{"experts_per_token": 2, "d_expert": 464, "balance_bias": false, "router_cosine_scale": 14.0, "norm_place": "pre", "positions": "rope", "optimizer": "soap_variant", "decay_fraction": 1.0, "decay_shape": "linear", "final_lr_fraction": 0.0, "doc_mask": true, "max_steps": 8355}
Below are experts of layer 10 (counted from 0) of a mixture-of-experts language model. Rows are named router (the router's row for the expert) and show model dimensions 320-399. Each number is 128 + 24 x the weight over its row's rms, rounded and kept within 0 to 255.
After each expert's rows: "mostly gets" lists some tokens that are sent to it at least half of the time. This comes from a sample of Wikipedia text that the model never trained on.

# expert 6
router [ 97 142 148 134 100 104 126  74 161 134 123 140 106 198 123 149 144 133 151 157 153 136 114 155 147 113 117 166  81 139 166 111 141 131 122 120 147 145 128  97 118 107  93  92 133 112 149 111 113 112 138 109 123  88 148 170 145 132 150 108 150  81  86 120  87 134 108  92 146 119  95 147 134 120 113  97 129 174 132  89]
mostly gets: "November ", "se", "December ", "March ", "September ", "October "

# expert 1
router [138 158 122 111 139 128 169 131 105 127 120 135 105 122 157  82  92 161 146 146 110  96 149 116 125  66 118 135 117  95 139 133 106 116 128 170 124 104 152 155 142  90 161 133 154 107  87 149 136 157 107 121 152 115 136 133 150 138  99 115 155 127  78 134 143 109  97 167 140 166 150 135 158 142 143 106  97 147 103 139]
mostly gets: "on", "also", "Marc", "Jos", "rec", "doc"

# expert 2
router [132 117 118 159 133 137 179 122 131  91 114  85 153 147 148 136 140 133 112 126 132 124 120 117 119 152 139 112 143 101 118  89 145 121 157 130  91 128 120 116 136 129 114 135 136 164 129 120  88 122 183  85 115 149 165 135 146 109 149 134 101 137 237 156 131 131 106 141  89 119  98 134 116 134 105 129 166 149 177 163]
mostly gets: "his ", "the ", "b", "their ", "is", "its "

# expert 11
router [148 157 119 120 144  96 127 107 123 110 115 165 167 140 122 115 113 133 129 134 139  94 155 134 145 157 100 110 166 135  95 150 144  90 182  64 116 113 156 135 103 122 118 133 101 129 104 119 149  93 143 175 108  96  84 101 178 117 115 123  84 181 144 115 111 139 126 132 128 150 127 120 114 110 126 115 135 138 119 117]
mostly gets: "ation ", "re", "tion ", "University ", "ment ", "League "

# expert 8
router [111 125 110 160 114 155 131 161 137 131 134  87 113  82 115 188  95 140 155 124 144 119 116 153 125 123 109 101 175  91  77 156 108 162 133 157 139  72 112 140 117 113 153 133 129 135 162 173 150 103 118 147 146 121 136 131 121 135 167 121 141  89 118 108 127 149 135 134 158 124 179  89 141 166 106 138 131  77 106 153]
mostly gets: "John ", "i ", "u ", "ina ", "ton ", "son "

# expert 3
router [152 142  96 126 123 132 114 158 136 143 144 127 155  84 140 116 169 118 114 108 141 137 102 142 111 125 134 116 122 125 150 123 176  96 140 150 129 148 120 143 107 131 164 127 137 137 131 135 111 136  79 168 134 165 129 144 146 149 104 146 113  98 130  73 122 191 203 136 132 138 126 132 115 139 142 136  96 109 175  74]
mostly gets: "201", "202", "200", "and ", "197", "198"

# expert 5
router [154  79 108 114 140  97  65 124 107  84 156 105 142 126 113 194 185  82 101 130 130 107 134  96 131 116 148 124 139  99 121 142 143 127 171 105 103 143 133 128 155 107 139 129  96 155 134 133 136 129 164  90 145 104 152 124  76 123 124 131 109 107 118 130 124 133 129 138 148  89 141 150 132 115 157 138 109 119 106 134]
mostly gets: "States", "List ", "-", "class", "Japan ", "|---|---|---|---"

# expert 10
router [141 119 132 116 111 165 164 130 123 156 125 120  95 120 119  96 133 105 156 116  99 154 151 137 132 168 133 153 113 108 161 114 103  94 109 124 152 133 118 161 134 120 144 134 157 106 116 145 163 148 124 127  78 118 102 143 100 166 116 110 134 155 166 151 119 140 128 141 130 115 125 137 147  80 149 135 119 121 118  84]
mostly gets: "In ", "from ", "with ", "for ", "during ", "between "

# expert 9
router [141 117 147  81 117 144 111 129 157 135 160 119 114 119 126  87  84 141 139 162 128 113 152 123 124 158 150 127  78 136 125  98 145 141 115 123 125 155 115  99 119 137 121  85 156 134 146  80 109 124 137 119 102 121 120 130 131 116 121 110 100 153  91 184 160 108 114 121 102 142 127 133  97  99 127 148 115 113 140 144]
mostly gets: "tick", "sq ", "kg ", "mm ", "km ", "%; "

# expert 0
router [109 111 103 124 157 120  81 148 133 123 126 180 129 172 146 107 100 137 113 107 120 126  81  85 105 115 149 138 144 200 140 131 114 149 102  92 151  59 110 114 123 138 127 117 113 133 106 136 110 125 130 124 144 188 122 110 148 110 128 136 119 121  99 134 133 100 125  99 131 119 105 118 205 143 161 100 171 145 120 135]
mostly gets: "that ", "He ", "which ", "first ", "been ", "who "

# expert 4
router [119 164 135 101 129 108 123 127  86 156  90 118 103 111  98 120 137 145  95 113 127 163 147 129 110 129 148 130 122 140 113 127 125 153 112 174 113 181 125 134 124 161 106 165  92 109  95 106 151 145  91  70 139 166 130 121  95  94 128 136 137 144 144 150 125  82 138 107 104 132  98 122  92 124 100 132 130 138 124 127]
mostly gets: "== ", "″", "Born", "located ", "|---|---|---|---|---|", "Coordinates"

# expert 7
router [100  85 197 158 127 150 140 119 115 146 122 153 123 109 145  99 128 112 122  99 103 170 139 151 136 118 116 134 119 178 139 147  96 144  79 139 140 167 144 131 126 189  96 126 129 111 160 107 112 127 119 198 133 112  94  97 110 139 135 162 160 184 151  98 162 118 137 151  88 130 127 117  87 146 105 172 139 101 127 180]
mostly gets: "z", "r", "d", "i", "K", "D"